Weights of a small mixture-of-experts language model, trained from scratch on English Wikipedia: 64 SwiGLU neurons an expert, a shared expert of 64 neurons.
Below are experts of layer 4 (counted from 0) of a mixture-of-experts language model. Rows are named router (the router's row for the expert), gate (a neuron's input weights, with its number), up (a neuron's input weights, with its number), down (a neuron's output weights, with its number) and show model dimensions 0-191. Each number is 500 + 25 x the weight over its row's rms, rounded and kept within 0 to 999. Numbers have three digits each.
After each expert's rows: a language model's description of what the expert responds to; "comes after" lists some tokens at least twice as common just before its tokens as in all text. This comes from a sample of Wikipedia text that the model never trained on. Tokens count by the router's weight.

# expert 57
router:477524518488488522541523480495522461497531458502512492453519517517507516533507493487518538527500534550505515531474461480485501490457540500569483519501482514488474486501485464534499468465462484552490505553483490487495495482501495466523499508497472492529529517543532559514528534521473475502522513531519492471459523509461558519534510532529514506519489534510529485553508521491438485451483461485503470479500503507489506486476458490566522504494480518458511481516486548499511498493527495526510514480475509485492507538491493529523533487504485530500498505500509480514531480492468490536
gate1:542492477510510512496519521461475513518519497498475486465509539526496479519492495485520551499494493511460517485529491560525537484484483474496497507498526472483496466478476537515538540414502480493521481484536498490512480489512500508513451468467506464497522491502538514458447490519487509525488501524542499514522442513486500495442529544509492519511464491544528496486505524532475510478483501488481517516487500449493476530438461508501507479447496486456470477498526519506499488519528490514521484476490521497514463488526517555513496456490502512459495500483560480484520497472512468469
up1:501477507452470521505490508502518475500450471480529476522511490495501560483518543500449521508461482492487484524521488495507474518500512509481511486447501516508526500529509499503487461562495531496460509477489475492447507541497526511518539494558493550524479534534481467476557473497487473538503440508453470508516543478496507489516469490529480517520511515463503514485506516522545496503506516528503468520543497497502509475498542456473506500509506544507523509473490484468493538488448504472454448513487500485459508515475522491470516543500500478513468485535515513499516465497487525519
down1:454504554469530531517496465469529502514505506514474457486447500443531499482543474519552496494490496505493500511463508508495504476521499505475505512535526513503526450501544494496476485489528456525493492520504492498495492491490527473477504469503492537479487496479537499522537486497516550445509483515527490534506476512519521481475479493512504496531493524519478474454478517446499501509516488495465488508522482489500523578492516502497468498520472488514443470491531495551497513469487499516522547443462496498461515473453461496494486438498532499519492503492482475519508527527487557492
It responds to: Paragraph and line breaks. Line breaks after sentences, headings and titles, and paragraph-opening words like See, According, There, Results.
comes after: ".", "=", " =", ")", "\"", " politician"

# expert 48
router:494537510491457477516458518504510466499484501486556519426497530516486495505489492507482517499481548510519490519481450492501465470502539495530470501520488510511492505540483518526481492472447490522456570571518457509486504534458540493511498478491459500525534490513512542494493507514453506497486467486499526498476503471527527505516516532527473547529519539511517504505541497496483524495507449518495468487498497511497509479482472511504515479518519521459514477556483513518503487462518525527533523491462479474512486499516525514532529490547463544474514514502503498478482499526477448483
gate1:476483459469532509482525468474515497470502540518514514454492488479490522515503478475479472536528500535490494537508489513513445515530493429534493490495554535512525488525512471500523546504521511510509503525455465519470498517483523487485540501493500513474525489508490499551507494561465537469515504547485469538500488542502477532473497493468534491548516519507488488446504451463488510483468479526516492473494516496525485503489517523506483469514484483512489534477527515512506496495449541532519493500476481509522515512506492485490488498524557491553524500450485491510466453519516528536
up1:530463453484555502476458502480484521524507512489531545481525498480541483492533511460477472533511462503499479537517487550522469519519480448526494508537541535530495495537487493519507535490469508516518552503467458478488497541489485501488548502486511512499535469504530546515518530507498506494523466484510461557487482472519493517519481513471548490520534463527506499469491495498481483476494474528477482456530526492476507488500481546486499479562485505492514517488501549535504488508495521544483531515524482476534493498466508493498493490506545519525482509456499494477462501487543511530
down1:523532491493489485479512506536492482529480509463505526528526530464490508464487455483501504528490515502449480497541462514493513510500465480475504477479459513507482481530508491504530482511473481494500464539489506493490484497493495516543518494485519496523505497522520537503534530491451487437517525548507548521519461522544479522543510487489500555511530501534518499524515498510517448515495474531437512483470492517537503528517564446546508466491480483513509550485529486476478486471475487516503496518535506515509522517503546507537513524533531515520510470453488493521482441500481524511
It responds to: Heading words and breaks. Line breaks, equals signs and the first word of Wikipedia section headings, such as Personal life, Later life, See also, Early life, Biography.
comes after: "=", "\n\n", "\n", ".", " =", "\n "

# expert 13
router:496516426499490458519523461491479513453470523459484508487453493500470497454515521547490480551488454532470495455503511544468495508526485473511534491485494461498545512518500448516518492532470503472530477501487492484512520514535467485498505557481508526516504491464504489460457501506491500522502530514531459509471493480519521484502521462494530458521478499504474520525502516505503462498499528516511489510471506523521540495513483516470511483522475496472485525486489479503517492458506486458485524509545469540490552509469510497502498539512524483464493477555504510448472518520551495478
gate1:482459505554488512481529519536533497473507481446488536503503477508507473514485523504479532485485494493473528464511487505494506509505467512494523507463512474513505480505461485481461536532491483480543535490494492531464526515494514457506516469495489453504515532516520546477501468522486487471490524521551440517518518482469538519494482445534514529528509495490500524530496543512509477492505520548495488509487472517491488485540474455496541451495533500531473512530521475511531447478503448484512457488522480495512520524487432476520474494539532487515505501481541496491523495536474501532
up1:508444448469487480534497476543514509478492469477504501512490494500479487519527542495508537506523523505491527466504512517536506482499512531520533507486490528503481486522492520493527482508503568472538493496540499451501509472477486488487504505496469461477517536467525559485560484483496505489516494489541507467515510518440510497526481524512524475485523522473495462511498524515500511482520521538476517507533518491496562487544461420477536478478527515487508509485484538503487483508511515455519472498550531513537465518493514519507473541488505527473507501493478459521509540495457525485
down1:504520496479504472497450510500492475491478545491481432510496518480512485505528471506519493517517516507520513502488452483500488512546464498546547517515488529516536490561504508497456522542468461549464509551503469532532500558494497484532465540496515476483517497492479478481491490546522506498494522497497485565479507512499473503523489487483473536509472485508512518471513516461500522485470490457513522546462463484467459531550520537520479457526521488452533486532493489495497513491493523505520524528531477493524488539496513473470498530533517501513473495485496517543504505469508486479
It responds to: Table cell separators. Closing pipe at the end of table rows after numbers, plus unit pieces and stray items like ago, frac, X-ray, secondly.
comes after: " 0", " 1", "-", " 2", "0", ")"

# expert 11
router:471484450539501484509476490468510467506458493496475495525496510503516526468502524475497515514539480510525516473532524495463500504527491446509453504523493505556480534493555515493494505522507454532489533472479502481543501490530511521528473455510510464499525478457490491518524496461525493490523536498463514447485485490512527480542474522489477459498484478476456506494487515485514515508513476528528516514503489474476489476499514478494490469516514481499470464523468461542501488529519508512477466483532455481538475485503533506468517562448500478531493473482431496530548506488526519489
gate1:482513506522474528525483487549477490465511474510509458560507462511509485488478453466491466495507470516499460502550544481490548554489474538469510493501535519455510518541518487489480535445537474519488488460522512522475505471478496528486471504473460463499496491528462472486523521533514507458526491493467488448511472505470478530482492480510531496480526519510484477491512500466495522491496501503446519524508520478526514497526472462518528481502517543472503542484494518539482550498533534494495514537510497535512490477519495485491545475476528516523466490496520525488491510481501481549
up1:437509495494488504464532511470522492492495497570510434508521471484498496493478474502495510523493478485529500499540490504519537477516485496520500506511474511526518515493498441480544519490512499530504507474495543531505511498470506521573479516490519519481547527555473490504507549560513544533535512510456475480515481505497478500508504492478541514542496490450503506518570505511485488489478467500524486512543508488511500499541498484486480492483484532544500545525500548535502476502536503483528534517543514481547506484519508528515528488496517499515489500481530539503457497512492498546
down1:529457533473447492517515530527466525519529508519495492497464494445470460489487485495508497580474460504506477489466496473488488526476503496496443479517537489506529549484484544503469490503549479499496477496483503489479517498496481495483514491469506500509479500493523463488473497426531508474462473491537476493488473491509485511494489496519507511483489516505461561494468526471508487472510521528489511468483509508513516494447451494526471492517494527484519493487459506522460467522508504535458483479492519507526550551461503500517489460515486486441510528522560504515509508493499519478
It responds to: Family and life nouns. Nouns for kin, home and life after possessives in biographies, e.g. his father, no children, Early life, plus some mid-word fragments.
comes after: " his", " her", " their", "s", " dis", " a"

# expert 8
router:527498532469497478520478508523506467486517487486509500479515523494523557492484504511495520490487483516493520498426503507479486504517495458442469470500483471516499474515554522488506548501445470554545472493490479473503473542511519500513488487511526509509544492467492517506513480480527462537535451509479549506566526497467467484502498495454467482494480514487487503522512463501519464494465491475496562482505495505518515481500456537513478471505507523533528510508467497535538499467470507502492547518490472505456522506515518529492519520487444520522475472452519480487476491500528495508
gate0:487545509500488477486534460510493439513502483540557467468495502502488487532542472511509529506491470485505475522473502510506536489536512519481454537499507482470498537520536496493514469515528490481475547512504518497482512466527483503510456486481575502528523475462529530527502495482503488494478480501488478479450448485512517476499482511503485513480495497494459531507479476527483533464522455446485479444493498503536527483528482470500530484486529464494465533536454469520471489518508492469459516526508475504521527476519496491505452513519473522538473498527512534517510492518503498457
up0:485500484521474513512503452528518488490466522546517482523458493490490512449481503500486524512527537495484454493504506532482476521519521506471471557510545451501480488564501496494493510508507493475487497489503519519484463478516466521498496502459551500485520511476527518505472467486553439513482474486538486482484467473451499529550512485462514521443487492454442522496513496500465538532505449464519499495498451466500550489486483505488468480508515536443526510481468493505520501488486510509484500520485491484528501499494525479468489513496502479462530467490535503494484478475461512504
down0:513485564540528445518490492512528502493491511515501483490486520481498473497472495541506453463480487480536524469521504505528487514490497475486503466518479503435499493496493517516470480476453461502520498503539530491465469487475481470489479454505461567501532542454540499517479480518515477503517504472525497500517523489542479506522514510525520501544465467472526470477514519520501526499457540518426491459522511496508536535514521519505498502511492527493521466533483507523502508487469536508488485545501468498486481445536467497496462498493462504507503511528515492450492524526471519495
It responds to: Demonstratives and determiners. Determiners and demonstratives opening a noun phrase, mostly that, this, other, same, following, several, often after of or the.
comes after: " of", " the", " for", " a", " with", " to"

# expert 22
router:519481525527494499526503466494485484530496476576524516540487503505521474513482486480491505473513475483528534482513531479455469466503490486525496529493501466502491485469485466495518480536529493520504506483493525529517506429528489538516472465543466556497504524539459468502500488525483535522520502519489480533553494502510542513465458502532472494516542560450515520517511520492494493464516525481480494505539487501520487514517475474553499475476484521496534510487453497481530525525484503479512533534537478523493535533501509505481542461521499539481475515481525464511526472496509511483
gate0:500504542525467456520470532500488512514519526526497468489516522493550475524517498493453512532499511477487516522475520518507532495513487493444539452487476477489464517510469467506518538494502508494584507508509499495511507542502463517484544513511499478514481516476535537494539533487540437490471528509529522507527508516507508504510496531476514527491460517473518464503527522516517475500492508489493483498454492506532475517483469519491508490514549498466458484513492427528533455469484477505515496478475461535455484529481497493495483456507517514478472452501461511496463481483529496524
up0:530442512504493512485468501505502504499506523490485493517482493479490507478446475492503518451478516529497500542493501508472470523489488521510479484546504560564481492480493541497540438479466506506438494467456521506520472474528488499518458541491475553493515490523470479500490539443476506488506481528463500470498481493526492494528509525475527469504516488479500515469499511497501501506515521508457510516526513537501479517512527485517490536465490541534529501530501520508441491477496490482463485501511533495501539470509466486556504512488537530533508532517510527503523564502478462478
down0:496526450456503552485541480467511504501491444468506471502509548485459530527477495482460478470515506479474490469463463505523513482516477505481498499456513498484523535454527517491453518512501549498502513506489515517513488516443482466527529494460480453510475465521500526479458534539518493520506492521512525476470532470454445474513495465492478525496475503522478513550503456504483472505494486485566525487466498509474532503503487460494510438520499491489506516488546495487518494510529492466521497454495488490517504522513502466512525493488485497522505469501550489495492506496453501493
It responds to: Linking function words. Connective words, mostly as, plus was, with, including, became, called, in phrases like such as, known as, as well as, use as.
comes after: ",", " known", " such", " it", " well", " to"

# expert 30
router:449534516501479481490469495522527505529534482469474487475500508531463474505475482513448517490527467511540490529514462476459490461478543486464476464487500470509512496497484499525467497492492513544522511517504489485547497510506486473486500477433467495529495476487543514474499473543457504473509500512458531528488483508504492486455512539532488508470525464537485482528483469513501485535507462505519503499485475467526545478471495533520509469525497470451514456512507474530461525517542516537503492541499493455513464492501507526521498514507505505528501523515490494498512522476468444440
gate0:474473505469521487522477487459467514531502534485470491470497458518522514489521479516502490514432572503490444499491514485458504489517530519505453469495496505525458494532467495504440488505505506491529507501538500513512490498512488504549511522481497515490490502507519454455483518480503505516482488495498522499511469494482499485497507512481527454491487502486490487476502490456480516513509487531474529581516470500486476502495497501530519497536445470528514541544505462550482518475512496502462513514552430480475534530508488503493524528500479500485515550537480463482520476550496490476
up0:518505519472542484553515490492447495531492477472453473495545473471505531521493480509496536560509520523481498529488526505526522483490469502535516510517474500496520518546448485527496475516449519512521484484495453520494515463500497465510473484526500517473510538490533512524508487523484488515466487520497563526493457498510509511469489492507471461506492496511451516463506476478482481460537510502470499501487476527518479502488519507467523488513497525497530518568490461547534518467500498517497530488489485476510478517561475490542477520510476445465522516501554486478506523521483497468
down0:516507524476485474531487507549488487482491467451531533477489463523495482498480496507503472551500488520470435508495552502474503528532517479465539497598525493520454480505517474527566514527537482510490499470504487541497487509533530512471558510492491534522490488503496507528493514526543485504494491515459457479524505485486510482498501503497537473526546535542498481496493488492487506484537571513533481540514490517487497480485512502475497553505526470489499494490512498526456507505524511470528522520536525507551467482509495516520499483483493526503520465524505507506492523500506521484
It responds to: Section and list headings. Words ending section headings or table and field labels, such as Econ(omy), Statistic(s), Notable people, List, Location, classification.
comes after: "=", "|", "\n\n", ".", "-", "Scientific"

# expert 24
router:545527503539473505467489513536465508544534446530493493514542502508503494466518496508489481522531456527539477504516511505539531497465494515461498491498504477483483520471512505460503566495510483568529497443495511463512505474544476460544509517464536506502511513452516499503499444497501502459497478526464494524471507489474515492514494482509511476452550502486535475520486475501506472491495508532538511534508525475540522481516490519523489493481510533476478519519494492518451502486511525495486484503487512479527476503469494517500485515513488468558487464511515536521507518455513544452
gate0:472483507489470500515537534482472504504482466520481481522488528495519491521528467463552527511485549514459521499487503497493531473518439498520512477503529482529482489481513519522551525550484484508476531487508503536503455471527460488487506484483580501507510516530497507480516490480489519508452457490449525480504511514511466510504475480530506469514540453475528505496506543500471467488462467507500497462471538469457454508491413470530516479476521508501505467522506458512530495530491528438498502499522498471462487503515506516499497494509500504529496504487493498513522508497506520532
up0:510527517473546508520496472504472508477532521463466517473497532487509494491521505497468492470500488505548523532524522499492471523499524463480482488482480527458481465512539471494474513475530484456484516455499506447521514526520490529503505513486431475496480491497486433456508513507495461468524515523475545517490475516523539485509515523488474498499452497511487489509484460465505557522506512475481480534511447543525508501494571502516509521504510529523509485430510494503445496531461503504477463499510496501546505530513486527499474489458497490491491495503486510531458518518509487464
down0:527500514479551510476491556535475473487521511524525509459506513488538506544572528474495526479519485512521529499494544501491467537492532488528480531471513487494485470469496478512502504477470505502527528470533484534504510503525480466503530478515476457516507476483472503501444477520485513488504524470516495530555484491503485485527527488515486535503500477468518559539482489504492512496498496518498501557526460557465498493521516525482527517470521496501522488520458486461529541481500444525501505522485493527527499511488529490519495488483457523518441486528524463475505532517496540538
It responds to: Nouns heading of-phrases. Abstract or quantity nouns and -ment/-ation endings after the or a, often before of, such as number, part, portion, catch(ment), version.
comes after: " the", " a", "ti", " The", " its", "The"

# expert 29
router:470535482500479480464508491512471458456509546502506500519540509504479495507474480520498513476488468449472486499460462485529470517475516523508556513501575486467536466517516545497491554473522494479515512461507473489512489506467533502497515536532516527494495515467462490477462484517496519488517502467517504544477498494507493535469527522514486546497471483508504531487475474490493496519496531516504542526492495491531541473462506510468490510514541502470470511508503475534519462493469528459499439458473471469518499499537475541549505516513519517485507552477476504473531491508480500485
gate2:502507505501498492483497467522537536459520502517506532528523502491540529472533517541497516527548476539509481520486447485541498482496477483496502512505507508486488456479494435478475470455501476482506501479494507510488445536499503519523483533543527515479514522514506513534523481502487496497497473497517488542513530500532544505490521495532494516536495529536486462564534484519530501502511477506523469524536454504473511481482519479494531518492513445492522524483520469521566511511459510494499458491462500531516498486483478523506472497553514522475568500447502497530509497466538503516
up2:510512500497502495504508508475476512505474497476476483496502498520479483532488525488493511488472473455482473485533540504482476479478572491505482499442500471515533536513496518500543524502500530521513477514488530508541535435494511509491521499478484499525509538492521465499483475492518460488493538525474482452497514488486460492514472476435495447469544473466501515424462539485486504472466522514473506510468559514525513500538477501512503487525521532513495489526465519480447528476502505518493544516524494506499491491486532465490539510461496478499486472564504522469484504500502530474
down2:471513541504559504493491483522541514480553483479492525526532458449536505534518549500547491512539494527452521515487509533482507508455483467523529493518484482450476455503488502482470480450527508535497529515502523529484477530500515466471455477535478510483530523452515505541516519484505485518447503526514522509509488484507478506492518516507470543505489494507474460480507507529497507535524485467492523469504460516513504484509529523505510500502523465502536530484511515518509536471472452483467511510514546523494514513467511500503458479551510519457508508483501503518467463545498525495
It responds to: Numbers in data and money. Digit groups in statistics, dollar amounts, coordinates and tables, e.g. $35,600, 500 per year, 100.0, 65.
comes after: ".", "–", ",", " $", ":", "′"

# expert 54
router:458475483511543523527555522468537493523525526514494487527499490504536545532486527485528512482483511468547471468452494501523507496497501497529487509498520472562477451508504471490515475514482516533480512531520550540509488510478457505460473473471487525478504524496482521496509509531490474485459519480486525462552473555507506486525556501509530527521480531484533496511528458471499501506498519454491456501482504526474531537530492472549539492532516459502519484521478540503513479530503482512492485508483512491466536463471534487528488509526521491489496484505523479519500469501471504530
gate1:508506477548484479565514512523488483462498508502492512485507495461477505492489478524537509504556462496439484441504520486477480516536499478491510521466488476449537516450503489471469521507520520522515470500498499502474477534465496516452470476456472502496505473478513492482504534496489502500537496488492444522491570483485530473519509559504530528506540513504501481492515546527533459558509479514510490500478534502519497487491516493527468484528481513502468492512501500527510523510473512475519504502473514514502491473476495509476510431518487465458577502486513474507480511510472520496
up1:473515513493547515438529477514484486540493482512524507496494488475541538506522495485471528463515485501507534565496503518489496526458490497477511500495489509520521486550487524508551479492471499493523462546492496521507520484543516490546534528520508493514494509519486505502459440513498508513482528505503555505464465510539498471464487480459496465504481466524442493491462504484467508457484472494479549524515517474474502495491489473465499507489487523507517563513486518510471481480531525488507521491536526492463515516525543492519465512518554542511437504488507516514494497499533464480
down1:451466489498490525466532449507501497512490502494547515502445499457495527547486537477431523521496498477477527508488500512517527510514507472500474510512543532497548498493466471513510492504519474513485511514507494489499508501508495537466529514505532469460531512496474453502506499478533512509461511487540534529492486476544532456494510524481531488540480518476490499487489470512478494498476516477480544477478550473495484523509506465458482488518539532505460532457488511475513472482519503489466516479443442525518524510518464509509512527538529482470524463479529501484482511451472499485
It responds to: Infobox list dashes. Dashes starting infobox or list lines, and field labels after them, such as Born, Died, Occupations, In office, Coordinates.
comes after: "\n", " Born", "\n\n", " Occupation", " =", " Coordinates"

# expert 16
router:483525501504501456497454489452499482505542536504508494521456527474506496508485523466549530501475519465511505487472490509538528477530509527542513521515516500515495498515530495483526445525453516492470522546507529511528504538469479495469474494469457512492536520507489522500493536524466522498470496510483515481553493545501466491536529536497514536512481508490514522476509458481513511506483551517465457525472487507500501547501477510476483510526495474497508526543465500541538484483532496519494530540462504486505505449484521473516485513565520525460500510523465477491514459539478482503
gate0:554523548522491487526504503527462532465476451480496489525523503485470523505520501520521480505464536497505499480473512516457477484484509508534510491513478533527521509502471462513517498469471511495521528500496506465482498490497519487510473527496495528517509486509503508519498510569541480510510500502452509509508501510503484469556514475480491489478492532508491449500515477501542476491535492502514458451481497507538528496501514465529516489492469457531495466505438457487461495510422493460557473504457492488504474449516492503472479456491456499514482484473469494492483550523474460505
up0:488517479470469499514496501468499494508554503508532548494485488531522480522456452467475464495503469526502486496488526495489511535542503494516483528493533536503518522495515512461480535562542492484488519505463474495497471530497528505518527491478484489506472503501502457485535511450471514487489505458557461502498517461504486517482489512511487484440469437484503552537482518473538541543484543495506480510473486467482468502504454492494501518533509497489492550502547494503504525519529499506456507538539514555519521494452496481508529508531467475514505496512516505529489493509480530506
down0:468478445465499465508490483491481536487499503512512474509491471488487480478495498492541462458474487505457496528510509493489507520494519503522468466499474528499499502522456519469470509517532487472501482500546495460524558529464485497576525475521483492457526458508464507461463526551532448506519519554494462474471500482489528498523461492489513489490510532484494510525504475501486458485511514507510476557497509493476491533510553484515510552488502449486526484497494553496469511500481495478567529494517519513516466485489511518501494513484482507502473532454468523487505484486475477494
It responds to: List and table markers. Line-initial hyphens, bullets and table pipes starting list items or table rows, plus infobox field labels like Died, Binomial, Website.
comes after: "\n", "\n ", "\n\n", "\n   ", "\n     ", " Born"

# expert 17
router:463527500503477486517533489477493518475458470473506519534526501502536490491498526487540475551517499517487481529484476524486490496503485480510501488463475500472498506521490523451500481471525476466495536494487488502490481503486510471492502463473476496504491491474509494498518453529491526551460460449487486556559524526531509497475512486512529501516473508542465451494503490511522521494488510527529500542548535527509525485458546517536541494509526551475524558480532538500517514497498514528498499439467513480522504547484498470515530513539506515504475452504492487477508469464476475474
gate0:527526476555486489491530486480491525495475515527539514502496491491479512520527530518564515497476510521452506491448501459469471497535499482482471492500546513500494484463520524496457479457481503518522466487503495453524525485424491494475500495522510537508418507495525525487507544469494483489494521490503492498489501465503510473526540508514507513477510507499508472551465520518506473494475555445494458516497502491511506495482486520521497506445536535535484522509519465481516530419483509492510526515492498531512527443487490499512522498490470486477455488518479502467499508492503519505
up0:539494501537447463501555499512457464511508517506524517487522516526487516501504473473489529505473499581472515514524482475492495510551473492516472490478527506499459489460531457510509484488477518484535496518542493523491502502466489482489492500522486549497463491542507508485533473458453536452468530458507506537501513520510514465488473526490545530494520505457479491496463497534476505492478508485507486517477477516487480507480534509516487490463495550480460485494506501472468518469521487497558518472512477514473535513485454484507526500461464505500475489528475465496506453470491516462
down0:467497465492476495494464490506473476504473504496516531517473511522526496504477538544526458564548473513569519500488514511539510557495476501507526476514464512463501461522515519507523541492520479451509537512461528517544505538507543530494518512468490486557547521457497481531469551511475485520479476516499509493453505478524514505493512471533517463524467500488533498447499492506513483504493509506476491510544473536507499505510466479487514500506493488501519490482522481488500515470516525494519461455471483458489454438502513504493495535511540495526509508510516505483526528475496483481
It responds to: Mid-word capitals in acronyms. Capital letters or pairs continuing an acronym, country code or name, e.g. C-ey-lon, A-NS-V, EX-P-O, P-O-L.
comes after: " C", "M", " U", " M", " O", " A"

# expert 59
router:470479468509481488478455525564533513532444491507523502460520464483493541539502519524499517487501512490515518479471518478489479509511510519498523497525486501480497471516481485514508549509500467454502544545491480491500508540454486457483519514499504494527473505468473509492530537497474486487509541510528459569507511491484513543461491517494502466493504526465470474446527515486488515532498463481526511515520500538508559493488532540475468487513522490478519490520493481534530497474457523501522451486494517483475442528488508528529496514522540512515500522482464527531542516473494503513
gate1:533510483528478539437517516480536477554548523535485499513542483463495551490566506450505513522521511551508558484524502508504474485455526498485501519524504496488527494473493517505549489506510539497533502506525498477519508476482528492516503492542491488517529535520525508547496488548475483491500470484485466516525519548512525498509532501500443517530489492509501493508504477420490512528488514497519491517482504452504548483497471513527495481518524490492503518525442503517493496490502511469531487497466532456525496526493479504463516480548516473522540503511482540485487492500511500514
up1:494511516493476510525458510509509501486452491524509508497472513558489484496491529521481475481477455442502496528524502493478534505492493506499496509521485534474503489470530499497473482499483471507450473504486533475517487482487465453461492550474570521465485517526463493535523527516482548531485490507458514494470517501549477474494502502511521496518502497494526467483419555497527501483510503490456487480536512557491459537510537493465510467520508496475521461484545509504468467504516484515506536506489471540466477520512531514511488522506488513480512458518521481497501524529493454518
down1:537519491508521502496536488540470476493501522493510473535487517511496486492481453487442436475466512503504495515513493500453465495524516492469522515510502474479521517463551503456489491461477464436488507505444491535484532512493478501521492485485499545507515475518499515454530449550541527456527503523464498515454466437492489495528510541534508487492518504474507499492463484512501504498485505508539499468547457527534505506555533524473543513472487492497507486507517466504485526497500523482484503528489477514481496484479490523531497524517488508481513522495467476462510503554525506516
It responds to: French-Catholic and dates. French and accented pieces, Catholic and Greek terms, and digits in dates, coordinates and citations, e.g. fran-ç-aise, née, Catholic, 51.76°N.
comes after: " (", ".", ":", "°", "oc", "–"

# expert 46
router:530505519504482485513487518479496506537510492492536512484498479548508512474459489529481479530526489450521449514515513495465492509517507493447480494468483493509486478527490496545505531496464478520515454460512520473512480484506499493519513513473483546537499518481507500523455522465502543500496466513464473535513500483528476458524481503494504494514519467471443481484535500524541502514477457531494560487544528456538530474530523516535498504498490449523535524547470447512493448496503509486462494515502488498575527517489529527503515496473501524493509462505505481502466479493525489495
gate0:515470513528537503490502486491490473534463523515493528466531508505514507509501476477480531493473491477495483502497472519491465499487501534537476510479479516472520467479496418501494530493474498535528462513488489539498504490466507506501516486470508481478504484509539469486493561490518528530472523517482503477505526513487500516471471501479503521534505482488530520406487463482506517584498493465485513497468522517518529559529456516473468533472549514504526466503501509486468454503493511506488509523518537461495487468525531511461471515493527501539499557479465499492508493530505476520
up0:540487527543532506488541468479490488561509529506489490502511523507560514471524496486487516501474505482475506483527448479486486486489502553503454463531497552486488464448503473522523479481485513526519505508498509502525518486486497483496521535498528476495504504504472491472509538513493502531475515509495501486429491546487491521471489529500494500507496511495500509450467483506490522574491486476491522505481528488522503537505459501479455518471528493501498446553560514481453521509468492532479506510499559471545536490516507520481479520462493485532472527499496496508501518531472515540
down0:510513473519519507545507488504523531486532481497469515552504508531455506517468509539499493504485463482487546498491508467465461490515481470530509522478488486479515484515480464434519497527510499505502552511502492488492510503448499485514455510532486485505503429450526479512516455553482508526527500493516465516503520485519477482519489529449494541513498501527472473490550463511473478471493492471488464500476471479511487481523536501493542501520490489466487482481483492530514471525504503434468520523489516548483453492510449476527489471484513537471493520493460463486480511473480495513
It responds to: -ing endings and superlatives. The -ing suffix closing gerunds and participles (hop-ing, publish-ing, ongo-ing), plus superlatives and same after the: most, first, largest, least.
comes after: " the", " The", "The", " its", "din", " th"

# expert 31
router:504482510501488488473475529537462509517490502503506479491481498505531547490484478490501540495490473456467499528484516449527457493512514511483492464482503475523463479491565477519519538509532468504537474489489490511472500498476508496510500507536536496540484480441486543482524508478492520521530464500509522540495533467508479488501511469482536494475447503462493512495492513521511469526499461471456498450489508542534536502503474480469517523507532512500459491540465463512456488473465473496465504473517496469490477507516495494522514534527532550540513524522476548542519528509527458493
gate1:503481491489479553482531522527479503490488515518464500486495522505444514478523501464521507505478480500543456455484518513536482517477511502506477492482514481479478473520493530528551525494502496509514546505469490513532482513480439513476532514501528523494473531544441561470479501488509499493485532507491508524552510489513516514497512503486464520479522494526511487480491494498499471504493498520511542552503531514503522470438499545505533488498477495501514567484491465513496439494471515511537534500502514524510500509472569485568490543471465523456482522479487503507518484493519512508
up1:469504487478469496554472517480467492539474505473513497455508526512480511471487530522476489533513472501453511512513521474503502481510516535479524526493515506501512526481542501504494528532485509530493479537510506477524504556529517477494481496517456528490536528504535464516526507526479519469548482497488475492491528548510477523509515501514498498504507495487464507546486465453507515488518521469468522507494456486516459482534507474502498538521458542468480498513463492507467533500519499512517528512555467534469464461541478512492495466483515425500506458554475524538471521516517465509
down1:538485461480518503464541539569532501490493474506497538528472463465495485461501506470520533481504458526506514521489510531466561489507503496506452466463524488538504461477500470504470452473471499506557505472482481496494488496507456459470532465516486531530468523474473501498523462452495501530515487541489490495485534510507524488494512484512499522492468467472496534504547499498484515520521465519476530506502499503497486510481469515517459472517468479527469517516479450516522492512494527497502534489497533499469503505481524488518544520481497520500513490525501503476462477461470479433
It responds to: Years after prepositions. Number tokens after in or on, especially year starts like 18, 17, 185, plus century, part, whole.
comes after: " in", " In", "In", " on", " October", " December"

# expert 42
router:497505498519519487509520485450502514469542508491494505510478541475511525505550474519557513493517538496506464487427485503510452518527488489495516560533493511519491526520532499488496538523520491512473501533498497498527476543483474497490537520522479471534533482506496512531530526520484500523495480499497530473467518485527505468502512552463540515492496555485552518486506529514509518528529525516494489471540535490538534510507497542515492519507447455505528482505544513528482512476508494507512500513487544460536534496539509467531462505488507501506477521524485496459512556529542477498
gate0:512511454454561500505448512494501527521486476503524512521491500458536488508481478503507506464505518507468483500516464456482505471513504500505502532499505509464466469521516513541495517505474501492485560490537507446484497456543483491502491466494540498512528475452510473542484490527471509496501479508522517508481455515504494464497533524524514529543514475493528498524490528494443492460554460489506443506484507506516522477523461501489505563490508490501509465523485491529481505503510442529518487492501491443497502511503475474470479519529449490492512509502515546495506544522462523536
up0:459507507501528485555473477498503499541526488496473500520512540478512450528503500521510543508538498541516518485491494483515507492525446488481505489487436508510453520489476517524480490513473529474486508470551523464477491461478498510504507509480509471482524517466544481540492528517442507488508497482514526509464458503527520491440492520471490497479497476491498552556494527507455504481501557513499480517483527464515469495530481489537475527459514490486490511488507479456475466471479509494469535512515556463525536493520472511469503524513497471497492483535542494520467498516467514500
down0:493534461499471510533508479526525524505486574494480479456449503504490509491494498487472498495470513489505505513510457537479482515494467469516503469511472478478496477508519524489518533506523503528498513529494514494505501437497494499476489476489487477494508496466500524516488467501449518538486534514493519488470444514515495537502499448504484500519504518436526466523556431546503509488482529506495496502463515534531518502455467498498509495506487510527459493494547521513529498517495554477547503508443544472531499502502568501486493515495458497456488498490501500478503489479487481552
It responds to: Name pieces in tables. Given names and short word pieces in tables and credit lists, such as Steve, Kevin, Li(t), Le(t) Me Be, To(ny) Joe White.
comes after: " |", "|", " No", " Li", " Ti", ":"